From a checkpoint of a small mixture-of-experts model trained on Wikipedia.
Size: 12 layers, width 192, vocabulary 2048, 30.4M parameters.
Experts: 32 experts in each of 12 layers, 128 SwiGLU neurons an expert.
Below are experts of layer 7 (counted from 0) of a mixture-of-experts language model. Rows are named gate (a neuron's input weights, with its number), up (a neuron's input weights, with its number), down (a neuron's output weights, with its number) and show model dimensions 64-127. Each number is 500 + 25 x the weight over its row's rms, rounded and kept within 0 to 999. Numbers have three digits each.
Before each expert's rows: a language model's description of what the expert responds to. This comes from a sample of Wikipedia text that the model never trained on.

# expert 13
Description: Sentence-final periods, abbreviation dots (Vol., www.), heading == marks, and role nouns such as author, director, president, Minister.
gate4:499490452447489482520502541505500464450504476511492535477525477496564495514491527495475506524484480477541506492460501542528525517499508560497489454535518502488508523557560525497481489504494455
up4:506451521459474498540499524518498544498528498473478521474499547508506551485452484459479470511542520468521517481493499514503529480482464481491481494569544514492513508503490511508514478524494508
down4:502504503501519533502473481511503486500494516518506471486503485486520535476525499487530476498491487531445511453508538438542537465486492493519513523491470469511526537454489505542472547485542513
gate5:505479484556493499478497512481524492502515526515449494519464538467505497498505504507494506497486512473550450507542526509460494523528535500481473440551480521526524441543485500518519499511487495
up5:499519491482508496537459494519448533462519488481510496486463510488506481502463515522527479438504508476529499499517498466550479503537500513496498459470495493524489499458490483519493503485519507
down5:478487490515473516505511506524545428505462499496496477518513471462491462517464515506512462490477482508547528499495521502491484507502473518474554492504489468488483567501504450500450465506491522
gate6:451556467478501454496496515523527485569528518536510563534462522553496480488577504512467497443471520525502482488496472516516471508470525517467489505451536496517507508505524543495492480494510481
up6:463507465480505479444459529538507522479510471496525495530502477490511582500505478529468503516455512488507522517526465520525512544506479482455482496491521511465483516493505523481535512482498506
down6:494487483491445514449495541481508496549502507495496532500497511499480536516531447514465497507519574488509468483511523514480489513519529493463461508514507503496513513504508548510520471592506519
gate7:492532532484432472485513450504465494530492521464505547459486490529531449507531498522491449535560539523508478500500501491535504531509527514475489519476521481562525499481523569534472466496539518
up7:465500537475468539485513508488524508480489428513511483518503497541493502464527466513551498484444472488471483523475508526465452450440494456484463496512509500491475501485466490489494478494460529
down7:455495506507508463477501490501510523497534535505518496459506473499518486497495529486465488517520561487514492506492509558482462498551493438540474500536497453534521520490492503494505471491572510
gate8:489524468513444470512483468463519550495475524509498522458508522549507439504547507551494508496484539516495473489496516477433489486452529515508489489501507506554482509509525489510489501493501489
up8:495488492528542492471509494471448456507464517497534551543498513498488543497436476483477520493538505524516503472538506498513524514467496500514532490522483503485543494514505493484508511511533512
down8:494495515515484478496505524496523497478502505485519453473463488497516511487462496495488472501554478503510588505434511524543470509491540481462498496477458486481495495559470501513464520443505504

# expert 2
Description: Inner pieces of labels in infobox or list fields before a colon, such as Re-l-atives, We-b-site, Personal, Career.
gate0:462468488507448506501512463489515498587535495486468495492516521468479495470545504523503545487513482510530517469529473472486496466506519477482516483498471478463525503486492469523502515519563480
up0:498513508516452492497475498525507528474517432506481510518522486507534515464514471504500520526521477561495524491560487499503510474505483433467467483485480473509521479514489515531471495504512532
down0:517462502460533483521515458535505532485488499501510484502445515468565553498506528505459437521494502503520515530518479504474509504494499516530499499519474468524468500487496495562506495528481481
gate1:506516509520507468515503502471488472501498542511426518498493467479472519538490472505471473506519479494446466490488526507504472492494481478474505561505521558440510471485462517481486555527470483
up1:490516526502458499495491481539439466520513502530524506525479498512512544508517472500485467529538508539507455471478489493477461507508477515503515536502521598473498518506487491554491487511503522
down1:502462515494483482516538512506522498474526500536475541490478460515516501522445465447506494520501505493488554503507476528503487488416490505488492490488565515531521523537528509503487444472522473
gate2:474514505519501518481477520495534503518542493533519459485475506515484501500548508521524509521536522541514545452515532543504514494514529478503483559488511504492511508473484527490455505493477475
up2:502504534491525498500554497485509513516496500509446532551492507494471520509510558499479497485529482523503492525504525460511501471461502473498487524497522518519476517443481496481482511539524527
down2:527497522542543486446477506483509522447479513479531541505507451526508502481480487487524477532500516539474546465550479496514483503474461505517475507512532494504535510511448484457474464548469485
gate3:499499459509488527528467483504485490496514488509537510511506514506504496528493515490462493488501516503517510509473466513505463475534507556480505492544510507529490507501513456526516487479498519
up3:511517537482512508503518478474494508509458464489531521550535488474492498484487515473447445507464462453503486489485499515526493534529494496472475524501479494502485571497500511539549508517523527
down3:507516505474519498571499483493495485533516531460489494530472524487521545518508491492509504522462517533563500487529549516529465515483517514487469491488485451513464466506509496488512481511450501
gate4:492526513480521499504510490482507489539531520523472504520504467500476525459555512563509514483542494553462522494474506492517494491501509521480482536453531494496483488510508523553503518501441496
up4:489512500494519510491491467496504494499496509541508504510439486508477504478525510509526514490475459534485469494514477507462442520518507499487483514490521504454490499496475534523472514544501516
down4:539502507505550523530486483535489507524506541521495541555489483496479534463484495513489497511440498498467480470507478461531533517462496469500501503506510499484532490443464492528502544525492486

# expert 21
Description: Middle syllables of common words and place names, such as toge-th-er, gre-en, Loc-al, Darw-in, and geographic words like York, north.
gate10:512484552440483502481502494500472525495534508466441544436474487480517510526543481524536495473495505533485522463442484503483529488501483496481486466522503501535553461525513475504495506490486490
up10:456518497464517459477491487479472514472498509480492542515473488503487495527503494481515476475488474514512517495499453477496561460525459489476498444515498517501489476508515485502483485506517496
down10:519522507469447529492566522487528469477523485503516466498576456537535430556480515513503485496506484470521472455490478487514546493522552516554516510499527477482461491483519468542483501494502529
gate11:506534506496551439486533463493514495505538473491486524525471500465499549497524469541483512502512527544487504443457480529484493473481499481530446513483493529485520518500497527532510502520493488
up11:495480525564492516473510470496489476493573444496535518522483515500503476529483533487472502532526501491504463536503490499476476511502527438508466488522516474499497534478468504498493495507514501
down11:488533529504513526500517484543501516492491511508533516530472498495537485511559493498516517451461501469534499551509477501512471499509482522504490506477516468530518484443504550546455508534475447
gate12:513495500483464468530565487476464519498503502408471516506473529462515527471506454497486523500505526492498532546529542513488496492473473538521490501540508491510463518495551487494496490522486460
up12:478525502500450494553531505536482504494459499454499476529455532493465504500481487532463498470534527488546468530516515498515504505503515502488527500479531469485510474492528519518510491510506513
down12:519509522464494489507479504448554490452479513481525475522504457512525492512506497500470462472487533573481510475471500531540501529504490531511495479484518527424476496481478446462513539459523497
gate13:479506538480484455478525523462501484509499453516538487461481519474533536465507506493540497497502480515516493506524456497486525557484488507487515490563466506465527519534468498486458509514524526
up13:456504494498509499476476446489528500484489474491535483508524448499521446502519553504496508480509480476478485488491484519509504485524532482513469476459492509470503424498489534486505542505483489
down13:470525486524540503490469498474467514476529486504509481464495507476457469512486473493505552543521516514532550569473539544450503515500494521457507512510519484505496541551489489514520502469507473
gate14:474495501518491479521496501512521520508504473544485534507506533488529516495487503465527516516514475525490498500528514510520443508463499485511467482512462444523469520505489525498514512498479470
up14:492549494516519516480540521495500462504497474511538493499459500492547496516500452503518505520535522476533489536533475497487464484516517520497441484522474553510494490528474456494509511517521472
down14:565471449496515534489495463526496546501484478498458473484494521476489513497547523496525482530514518496480509494442495473479552512531500469524533527449520554474493521512517513537478504507468548

# expert 14
Description: Bare space tokens after colons, pipes or line breaks, and opening pieces of words like re, con, pro, ca.
gate0:520493500500463461504466507491489496535489512557523493472518421507494516506491532504508469509470490536516568481463494496529484527529493476515497486507515527505510499468474489505499542494484451
up0:489517509509510547518517527485500467486528506492461519544449543526512481523536498523550543515498516459478440485510484524485478450542514542514514551511537513451493525560482496462502496493483516
down0:532502474460496502524491530540514502493531491501493472518514502509479514443477496499487544514505496512504539500492492504527498513505524503528481470534510485521473512523459489489453502485523510
gate1:501508501466456501505464514512537494535475528491512510489478523527502462517518508501459502544462534496465494482465533535479517475515498493467499478518500524499537499480443524528517514503500466
up1:512489480541516462491515513555516475495497448497497512531483481452484460497502494462496476532451489499488533508523481503476494493508484470524511523525544491557448530466514516505494517548472525
down1:483471483548509500503487495467470497527488489479516485496492508473526497511491468489502520493521484533453509492474489497433467474530488538504503533544470475500494524514449470532483477520487493
gate2:486500520486512503482479494478487502479463493513509503481503532484526460529477503494511493470522522511506489539521492504474490493515499482506522496504523489470501511550492491481509488527516489
up2:468465456475512495528472507544483481450515553520541514495477497525498530508529492472489504478449483510541479502531524467504492482525492524489565512510513490495487554542514467488466501502461501
down2:495473502482531500454488485452500511511486506486476515494510494501525514522472489474504527549484508505482488500530513455531494482493527491522498522495507455493486532550530556520502506497486478
gate3:512489477489537492547520482495499511508515454494493490481508453531494524488529503481487489510509521545490499494451471488516479462447504520505453520481537571492485544499490495516489473503567482
up3:501475538541484532511548488553496542483494510489549483499509478511546481502503518483479502525495531530535524542507469503467446511525450482519517482484528474511497500499484502500477528458485481
down3:514470472476464489497519539487515529518476514502457537516524466509438485565500504517483511503489505532533510503496494484514517523518508554508511512515523459495515486470505495506533468546525469
gate4:543533515497505474519562481468515524540466528546524498482522520496522463483500487510512466481482474518516486486441448501488428503488478470512533521501520490535520502513499463517508517507504498
up4:501507468484498474524541477464491496541471495525532489448531497482505488464493509480487430482468481525488497500510495471499492512499483478505528535507519487525490507532487511539520465500518498
down4:477506501497442475510467490518480510496525464559498520517481475498521481513462517487540558483510553517523519491514458465482495501520503530464482543487490463534510512521494505470465481490497522

# expert 31
Description: Letters and pieces inside proper names after a capital initial, such as E|g|ypt, Al|g|onquin, S|al|adin, A|cc|laimed, Pri|vy.
gate8:502468463512516517486524504485493498493482497524468475514512484518490525508523498528473521470493518493489486466482475524542505477564479473536548504521513502472533511482544480462479505530478509
up8:474498526500509516490488541520517536484534485525480483518496495498494485477478516543495491509515506505511512496529516469488534513507505531474502513523535496507516513542483500509505484475494495
down8:495464524524505449516484506472537512484476540496496497489505506511470480514529494506510464483498524535477496490501488507501495481503480499462511512487493468528548502519501504537470507502491500
gate9:457504529490487472516489508512536504487491474486496510532521518526460476498525520559522562472506463497494492518518479513507506480533446503491489477514527506524491500504508485441503500510515512
up9:489575465474442475526494535495452452469511470510520512457461521515511500494516562486506492512504426490489508502462503480492531488444507486466478515506546488494521503510503497491474502500515467
down9:479501483515463505502496474501458518517492502533475483500527477510487524502509492496517487479547516498523498510473533500501473476514522479513556479486499485516532509497496503492488543530495504
gate10:476517515517508470496486489490532502510545473515547493543478507495511488536495483530498543530450506466455530499477483512550484534480533555534468511517475490480477508494531488491529484501480518
up10:490505511514487474513505531542472507470492510487472528525487549528502493476506500523509480488488551503522502534475503514478488481470500471525490486506499555464515557466505528540507500551477484
down10:494528504483524476525543513444481461477521501465543485483512510469514440478481464525487520509470498493445474481491493497511495499509485479514505446494491474467504521506488463506487568471523531
gate11:522510539503444489508495493458481473506466500486481484500535525479488486491482508472463581481483461457494474502540526538451528570497533523486558505503517519481505478519526503505516464448470502
up11:494480444543511478494482512533512545456521520538549506499445492507480497508519482464522458478500440514470516478499472469522558451543509505530514511494479503479500502482528467476470505499558527
down11:455541484459531512492486547502495508510488517531499512517553472464486561505487484482483483492498514447476479525538535516500490497547530510461474494506504473503463512532534493494497479491503490
gate12:521512476503508516497529473435487462550552538463514519538488500499500524510464485502465469530461488481499480520543493512535474511482482494509487455489516511500564512516485448457460519510483528
up12:496513471502510490473466518504519519559505479527487530540521540491493500482516516439517501533491489446552495497493505509482448472469521495510496490520503501510497493522503512516503556506496510
down12:485467508485480467458486486517519478461527473519537506492540495495513495528493511489538515492496516494475508509524521501507524452554500472477516509516510468493485517502494491481533512489512530

# expert 26
Description: Word pieces with o or other vowels after an initial consonant, like w-o-ven, co-w-ro-te, f-lo-oded, char-co-al, so, no.
gate2:512511490462479546485457485465556504496521528505457501487511523471509494479492523490467492541461532531500478508508474500535475529516538507479475517490474451508551504487525536508486459515484515
up2:522544528509552484494494458490499537487454469555454474488549516493540533535518518511502493485504515491485510506532472514525523554487526530491498529509505522492482477503538529497484413478521452
down2:474538511472500490463515508471486494552483510550449487505541484533490468490499498480503508525480454493474474494479528458512514502488471484531469495509525508481480493494493518520464499534510479
gate3:515518492522499526475480515543492513458537512486563513537504495472498478508485469497532520482515482525506511450541498518517459517466532486526465488501504502472522541468478528497512529505475460
up3:473496503539492494486478544498519508537491524506502488551495509506505498492482503509479545420514502462503487455506494524485484516470489504495519516500476542531508464521492472529551454575503507
down3:480478488451512478474494460500511493443511521482476510511529543546472443486509505488491517494468537522479518502510464511530500497430479478508502500537533501526514496530483526492463477522471501
gate4:460523488495504497541489468455471474445503515523463509515508515507431480486439513490536452542550480510469478468550505483477480489463485502541523503468464510510531506452499506474467482486465530
up4:486465470506456501478491519527508463451521478468533498502534492533502537494469497470497497528489508476520467471502498495500500481532465494483514470507544478425467464508461512503502550502535491
down4:557504497504500457520476456486484512451484499509481501506512523508485508507492515481501458521483513472511460500521490541539516499465492483493549502442448499529529489517510514505517517512527500
gate5:496520504504490502517491445520469505489488499475477562506476490530471508496517502472521472485496508504526457495483480478510487476532489489530491508500530524547444489470494480517475465513515514
up5:512498488503482458495477507517503480491469524470492524532491489516500439516518530499486527542511534547498523539429542542499531515491573457504429519471466457513501515520489481517508525465466495
down5:519531490499492447531505491473488516512488484484464443463488498494497475507511470539535509544554486526517509518496525490547501517502503519497495515481539472515538524509462476497467497515482522
gate6:523485522532491465503521540492533534482542480522520536475466511518464508522494501508513468510491457464511503517477546525521490486496457550482483541517530510458486507475484498489517478546493538
up6:503498491453520521474497478554505531485478469508488501474491503512502501498484497532470490517515490574490530536469527523516505472495498487504467461511507480466507496509489501507516454475500511
down6:542517500497478527497488494524507480536518521483466465477549465530533513514484480509518529502499516478479530479507553482503459546513478509543513453504547481504457515553494490539492517549488475

# expert 12
Description: Pieces completing European surnames and given names, like Nemeche-k, Riche-rt, Ghe-or-ghe, plus common name words such as Smith, Black, County.
gate8:512513489507519507510514473498492535482475505472510471535531489496558483498474472493512483484531495474481466509499500498497503460490503467483489495545509476486472529515460530525545465481535484
up8:515488482513502474443488555513514489489495468518504495459448499485474516464471488490453493501515509502529481514467466531546513489564550498490503512503464503499496471470528463541500475525522500
down8:540502457496522539538487464472522517499490484510464493513539517477518521517464503501501492442543475492503492507468523507547536519521534516516532524493490529533542507563510480469504470488509519
gate9:473499492523481499457516462523488504479476500516493539508478480487477542514517507480504540482491530477561501502503506525505527521495494508484470560500530489498523504459532453485488460499504521
up9:535498503490477493516488507498514489516524459455512474499480491506504486473477529519548481478509467572478478484514497489509506497520523477510473474522444568494522478497495517522478532478527542
down9:519498482523507481513515503474522524507512472510493519503491454521493545482528467471526440490539488511556527490479520515518529520485483482511484523495512561520533552525484485483467516528511495
gate10:504505483569500455501490467523453488510501505499525537512527478483484489495535482502510502460517454491514566509520484529510509534520534519531521465489505483538536518522483481502481486488545475
up10:485507472508504514469509517468466505475460494469512531546524499475493495491463483463519479493508489500510510510543500530481511536506540465527519451497504528505494534495522481461458463480542526
down10:507511489462498491514525469526516493480512514558526492475442482486525512512495500502494503542529534478499525457506511469500527516483518500493504459501478517450454497516489499459493524478490501
gate11:475527496512519520538535497545507508536470521456470523506467484505468484498495477526467548534496513519488514507500508521519519504521486485536516470512528477541511516477483523495522449494504523
up11:518480533525508512537511543495476518513487542510471521476471519471526464493565446515505505521510452493530478501502485503521534518509538462499522474530511551528469504493504490475472530495485499
down11:478525501515523489497468481535473501529498521484488483495505516481509479472497485503495491490452510553498510495530504505463511495518458473488488496467499491490534522486568484505551534525510530
gate12:489492529483468500527478490476502497499481477477480523514494505457475485493502521493475505528458504505510518475529474507521476497546504525526468506521524499467488469505464530469520495504520505
up12:486493492506508515514512483454454471482473496487460546538463508518508464481506499482484502483531499524529513574480481525510515495530547519480522510494522464515502453507572502467474521505528467
down12:488543494503470519463507463515465490476537516514532460508509494464512431531543478525517496515494486504495502470493484514490541492526489469520498520507514436494500521451490485487486516467524498

# expert 11
Description: Consonant word pieces early inside longer English words, such as prop-ag-ate, arch-b-ishop, appro-x-imately, cu-st-omers.
gate8:477487475509480463482476481547517488457492510530495489512478493519510481479503460498477518501517515483504509524533521495501496470468534507491515507541469515513491499510490532525465487527500477
up8:527477474484510495470536514509535521482533526499515477528525517467509541488456477582476494509511529502524514518520494495514507487508464496501499533537470477487488502503496535483475513516470478
down8:511526460525505485496552501500498517537499482512520469501477491480491492476479492463508494561545496532485549467473484478527467507482498514510505540536484550488509468486511506506496512507517518
gate9:519512489511482513538511493457520486497525479512485486550499496502484511502490490542490527530498501502509529511524474518482539488505519496494508501490464531496514505486547517505444480527560465
up9:465502540493504481513503482489507524535484541501487477496489486521524496492500535473505486507480483489488469463484536537510497532472463482486491538529526494494522484503509496490540466475510568
down9:506507521470465471497510525461498540534546484526463496503521512516485502525514533510566449475484556505530523488542462495495502494492481494503474497535500504488508538514496511492485474480482492
gate10:464509492472509525500520481481496480480501454484459554512508552488453499496465484550508462514500538515489488499489519474545513492454485552490451533488532538502500474466480491512505499495515479
up10:498505525504499446538477485499486459439533479435502521491496489532536494523479543505459481504497493501535486494448493503542475499500478485498489523492526515509466504507490481478535492505464500
down10:491506528496502498490517505529469510482449473507483520538486508491443530519451479513535490466502565503492497504504487515495506516451467442496480538529492523510464517535529474517458494467515517
gate11:507475496486505457503472487479528511475499548541508515476479493512495514466490560537495522513502516488492500476506500530503529524479539516470534523477491514489510503499580483502482495476500488
up11:540500529511521508497501471501468526492466485510427476530475540508497519501497462423454496494494513505508463510492525500489450478497490470497479512461507466499485506493472470530504497512500498
down11:513519481509494464503512488511478482461456478499504474470536501505448487481493503475521469492461452502538541482449468531527521516508491492478474525483496545505496481501446544520517508500514534
gate12:546503498517523491454506466508526497503470534502512515492493501514493455460501516505536491447534476525482506503508475505510469527490526491520507499483523496552502489474553518492520465466518493
up12:465492510516490522504472495480536480482538483517513506527449484493516525549502525522507528531486459530464520479526500498472501530503498482522511511509515501449462505497493475473494496493525501
down12:492515505530504492549469458535509528517501463501508483493513469503523528549525525505528522526491467522470494504481477476484479528473481482527545514537531508533467515473531495491473483516510537

# expert 30
Description: Common function words in running sentences, such as the, and, to, his, has, most, been.
gate0:533512505499495506495488523534513550467431483554524482427514521515502486502499509484530559486498487499555499516501483489490463490509487506575498473526516487503469494456453459492502532500517461
up0:482471469503523532515523475521497576497504470553458521486508504530482528493522486500547533478484517474548532519534523525488495527509497498496498514504515542529487439501440500505488517506506512
down0:484509502475499481506506498478487482558485496481488541485492518535525525519588469439506500529511509470460490498471474469520482509519529505492506481469505490483435538458503511528497475525502455
gate1:505522515515537492478478526520504496499504493534521506527476484535489484457498498498459516529489519514532525465516542528496532467522511490515521499499495507482519498487552516488468470526484528
up1:500502481513500475509519543522514503524490493476525497483484495534502460528508489479510442509564513512491501465491506469545485478528531489491498511497522464469486495495504477485493487497491471
down1:516483434487469514514470513516497503498514476466508513516483477512467486506435491480474561492478538508546493509475495500531459496503453472464497479508488452494521505525491505448512447528544522
gate2:516459520548473506479502484489500526568490500562484500503480527551510518504508497478496556527511476533474493507527502499522513508513532492492531466495525535464566516451476533500475518521524498
up2:496571483493517477474466494469471482469494498503519463520512471492506484495509464543499462479459517461506534496509481494468505530504470534515514527481465527529478500538528485495504503473476511
down2:449485531513505469478499538470502513529463453527505522528515543477461531488456513486498496496496486456490514515477484519473482505480481500472519524486481537506527490524518495462473518483551489
gate3:485539486508499499539464482485473530516517510490487480490528545557516467512533522492536501477499515487490511499507508484502484527493526559531509525504543498460553479511503508456465454519491457
up3:469521518524527540504509484524490440492497544490515478521506494472504484489514538505453520497516494491510506507475479486553472539491492494519501500467489512538486497480533512495498508518436516
down3:515523472521491473522523531524532502501501462486498469528468490518505532562483498495518482500539552520512529493470444477498510479520518497480509465514501501497490519546461550526491474506502532
gate4:463490536494521486466529486479432540466494471536530491471467472537511484518521518492513521482522496496505554508531498487467541493510466458474520524521501458505552538457492515539473527498542504
up4:484555490493478526514491542514472433470508526513493503516517505525536514484485520516479503505484563491509505489468461528501495543545481459462548469471544492531512481500478511486516502485486523
down4:491490536519491538472493505515492544490530532537477455448472487528564481490535466526539524523518522482535466528493524506517506510508482457491475516479497485539520501490497516496476503521510511

# expert 7
Description: Pieces of wiki section headings like Intern|ation|al career, Ear|ly life, Senior career, plus coordinate numbers and table separators.
gate10:546474498502489476537500506496506536502473486528480515455459527483503474508530468505466531538497497501499480483461504462506503536430515510492502525493467475508543495468501504470523508541504512
up10:506536477493551557473498468501507513479463505525543533503521519513480481541463478455527499468504526510518505524525510491480533430537530489484471439496548512466518512508520525468484486519545519
down10:474472473474532508469473490470460510467542502484477530515473496551544495494460518505512490459470469540509478514484464525483505477489515490507527477516452526537436441456541492476512506487484483
gate11:519509529446498491508519483498530491526490498504573490489496477491481488462495527517480498513476483477478483508499528519512554507570467530484516472445501510452498526495532475507499455505545473
up11:458456505506487464463482495516471520484515512464474482457466522492463526525476519526522500514509506489504526479528476529501539522508513516530521485485507557448482464505532487455548478511504513
down11:451545432527520523501472508489524480492474534512529477497473509522484449497472456514496516530492491502509533522517480540478499484510497551493458491492500515482505483471580480499501484560486485
gate12:468490508517513482497468485509486514501527490546493506502474499472467489519516492532514496518485504535531500536509484481472532470492500478508463514518465476510479485501478493460516510505501476
up12:487497499492475521485514510487525487486502460509497505492474489523530487512493511508498476522488566460462507492540471476527456503524488485470526493485503512541497536550472524574489423523506497
down12:522516526532544481499530524533525468504520495487494455510496444452473531518474548505518481512526504477487472495493494495506508486515538509501512533512442499531493529523471532513529505536505480
gate13:529527460462498516496516526493465514483508465527515491471504443455512503490554510525510546477472514516549515521575498511499516469509495493515498480514489503499508482527452531534506509496493509
up13:479527477530471513484456497510454491508472480516464511461483490473510501510508535512540512488485507496476473532543514495520474502522476528509529511513506537492488503473508481499520550502487512
down13:460530512508506518465499500490534510504512473515450521441452513505500510489499479488459534513500483520560511526508523533504517500493509514504530482510510471497438508496499541485495479488469523
gate14:526513506519528500510512518481511483509490498521506499483569496506522473520512479500496506494479530553492521509526455500515490489492514514503451568489500489529510497475504504494501459515527492
up14:518437488480519526493490482509506497525498475514518487450458469508500497512489520461473493484480507569503473522512487502488541500500474495513490470506523504527477516504517519502488468483545486
down14:515518519469495481491505493491498501497491503515491465467547484488479526504476509469546486521515522489486440527543530471505531471544466462496492486491507524470497515462507481559478499461466543

# expert 28
Description: Prepositions following a noun or verb, mostly of, in, to, for, as in anniversary of, development of, debuted after.
gate8:484512472488443477465467481543483493527506481506531465492543489491516479445507479508533531524524522511482507461574496527513505518515507462518502501501478482481500506470474513499519490505529500
up8:518439479511566502467502491490462504521529515485494510534478489488559498491529515462492512463501490476474467531533505487480514510497467466477495497494504478512516487481508507485498484508527512
down8:486537499507444507499478500504519480488520494524504513463525531502480494476526518561566530525514497486506474466507501518503504521514518509541463491504529553489514509486532487511473518475519513
gate9:482525517506486536483532489486500521516527506472492459523434510510511515514512480471520496533492489469491518499516488512542508531484471456475459507494536494521524510467499505465491489496542473
up9:470458440523480456522509487488509494495516498435503478550528510464443499518503539502486522506479499494504473530520486494493508498547493470485473498517479484518506476513511527471496498509512486
down9:498536535532540524455492466508497507517487548496508467468512509505514477495528511467560531547466498490494480486517491515457526488471508484512514544530548501505566467486510520543483509524504491
gate10:510499501499483518514489470483443519504521507504502502500489511534568492561499468472523485499482510498504526529555521475492501546526490463512459511507515522483548475525468496487480493528543469
up10:511489463490524519489503514485468510499479519487513512526509495530506454531475472479530516505488509495482523549501498472486545503463477488498496516476490472456543484506490505497505484448528487
down10:555535468527512487504490471503485482529530509480481499496508461484508478536519491518491499498495492533526532529522528510498524464506532502516492505475522527523456491495457495492436486529527493
gate11:520507476540517515481531525490510485518463512518519490463509514485496475508486514537435486514460523508496517511514521503502516520507494498482475436535493518507530483517503491476490500517520496
up11:469499496478503499481515502481519480507536491502500492542527500542530468486508525487472529485546471481517455518503512467460500550447495466487514516500530475521527539511489486521487482514520500
down11:484546510470508533505547474478496465503514477476530480532511505466471471543463472518468533475485503476533499491506499482490501538481461472481473500490506534519480427523476537512506507486507496
gate12:531504511477520530534487534469477515495506507495497520474483478491546495509512509562509487482467486482528528436516485517446496516496478491507496486455503535494494430516499512500487487540516480
up12:515513504505552504513464498498472531486491506536480553484459484548511503485499478538475519503514474495509526524529505510490492480451498537512494553427495508505544520480498460537493488506516467
down12:484490515495483494501437472529533503484531463512510544483523504476507506516449509526517454502532468519514490484471534494467472496498427512514494548472541484508465484508530474478518497489481478

# expert 6
Description: Mid-word or final "s" pieces, often completing compounds or plurals like Motor-s-ports, ob-s-ervatory, Final-s, plus some apostrophes and "and".
gate10:478489500524500482541503517497549501471478476510483577508504559534503476483504476519493508515494498555474478518539507523493493478508508490464509521450523477470538475483474528492472518493513500
up10:500517503509483537542495506520516489517492497546494514511547574513536535493490485479538518491512486473483500471491498504500487486476491506484509478448512511450517467528495473481515523463511501
down10:471474482473519523462434514485500474477496497514502498443503464493522496502537493500540478523498497529463500500544477503464584482555513508507459471525531463496511490462504512470482494499517498
gate11:485491514501477526461512459539548488506483499487473520474473503487515430513495503534453488499500493505490527534475512521529479512467481523488465540489475475483508493470498518502468491490511530
up11:520520502514525449535492556499450481523489507516525550473535478561527532481515500503510521521500527518519552513529539500474518497541493497510466523543510508520497524521472478473508480519531476
down11:501544494518503517534510537490479510507503494492526502537459529523488525482459524466497487509466473476524488471473576500542509521458477520515544448544465517521529499489529513508510538492484475
gate12:471499471521544489511525505504458511446516495473523550505489484490466510462487462516459510528456502531474490510510505521493483499489467518552525469498509490517530479501525514528533496521515520
up12:482484562513510501522472527475477519436504469487559457544478484545445503497498488533477462488522463477502505492495517526495475493524521504495508500505521498507533491507477459487503544502523537
down12:525487533466473511529503477525490489463475523480554502535487537475529527533439515516494479543519477500476505516467538477497530531507515517472480484491512466490479526522494481500457490519480434
gate13:499515508475491502491540525467449506546506502540509491495457509543498518478509520501489490473496513530493481473475530495524520520505509517485526540516510454498538498484507485519475482507518486
up13:480547478517522518522482504511481471434467474503454488531455460476471513505486423495501515500549538512469529490530513508437493551520465492496522543477483476498558459475528492503512500537497516
down13:431516525456531453485492469471441538511510474526496526489505520492495506489527508501482538504479482501474454484540502483523517475493486483501493478549493486531504533444467529515533532466487512
gate14:518472490475511525507489552493505479504517497475519502548533498498464456500502534501502509510448535511475502497457547495563526542509528523489491516484464496471520515509502474524547518526520507
up14:459523437526521511488515548482480522452464486537501498493531510515580493500495515508504545493507522504505484554518467546488531509572486484515521486511508483494464487509518542504517509525513501
down14:535481497544494498484486542480508484440527528478539480518482522503472486499515512505496481488484471470499537525419484498487476507486479520531488472447527495476509511464505512512494525509538445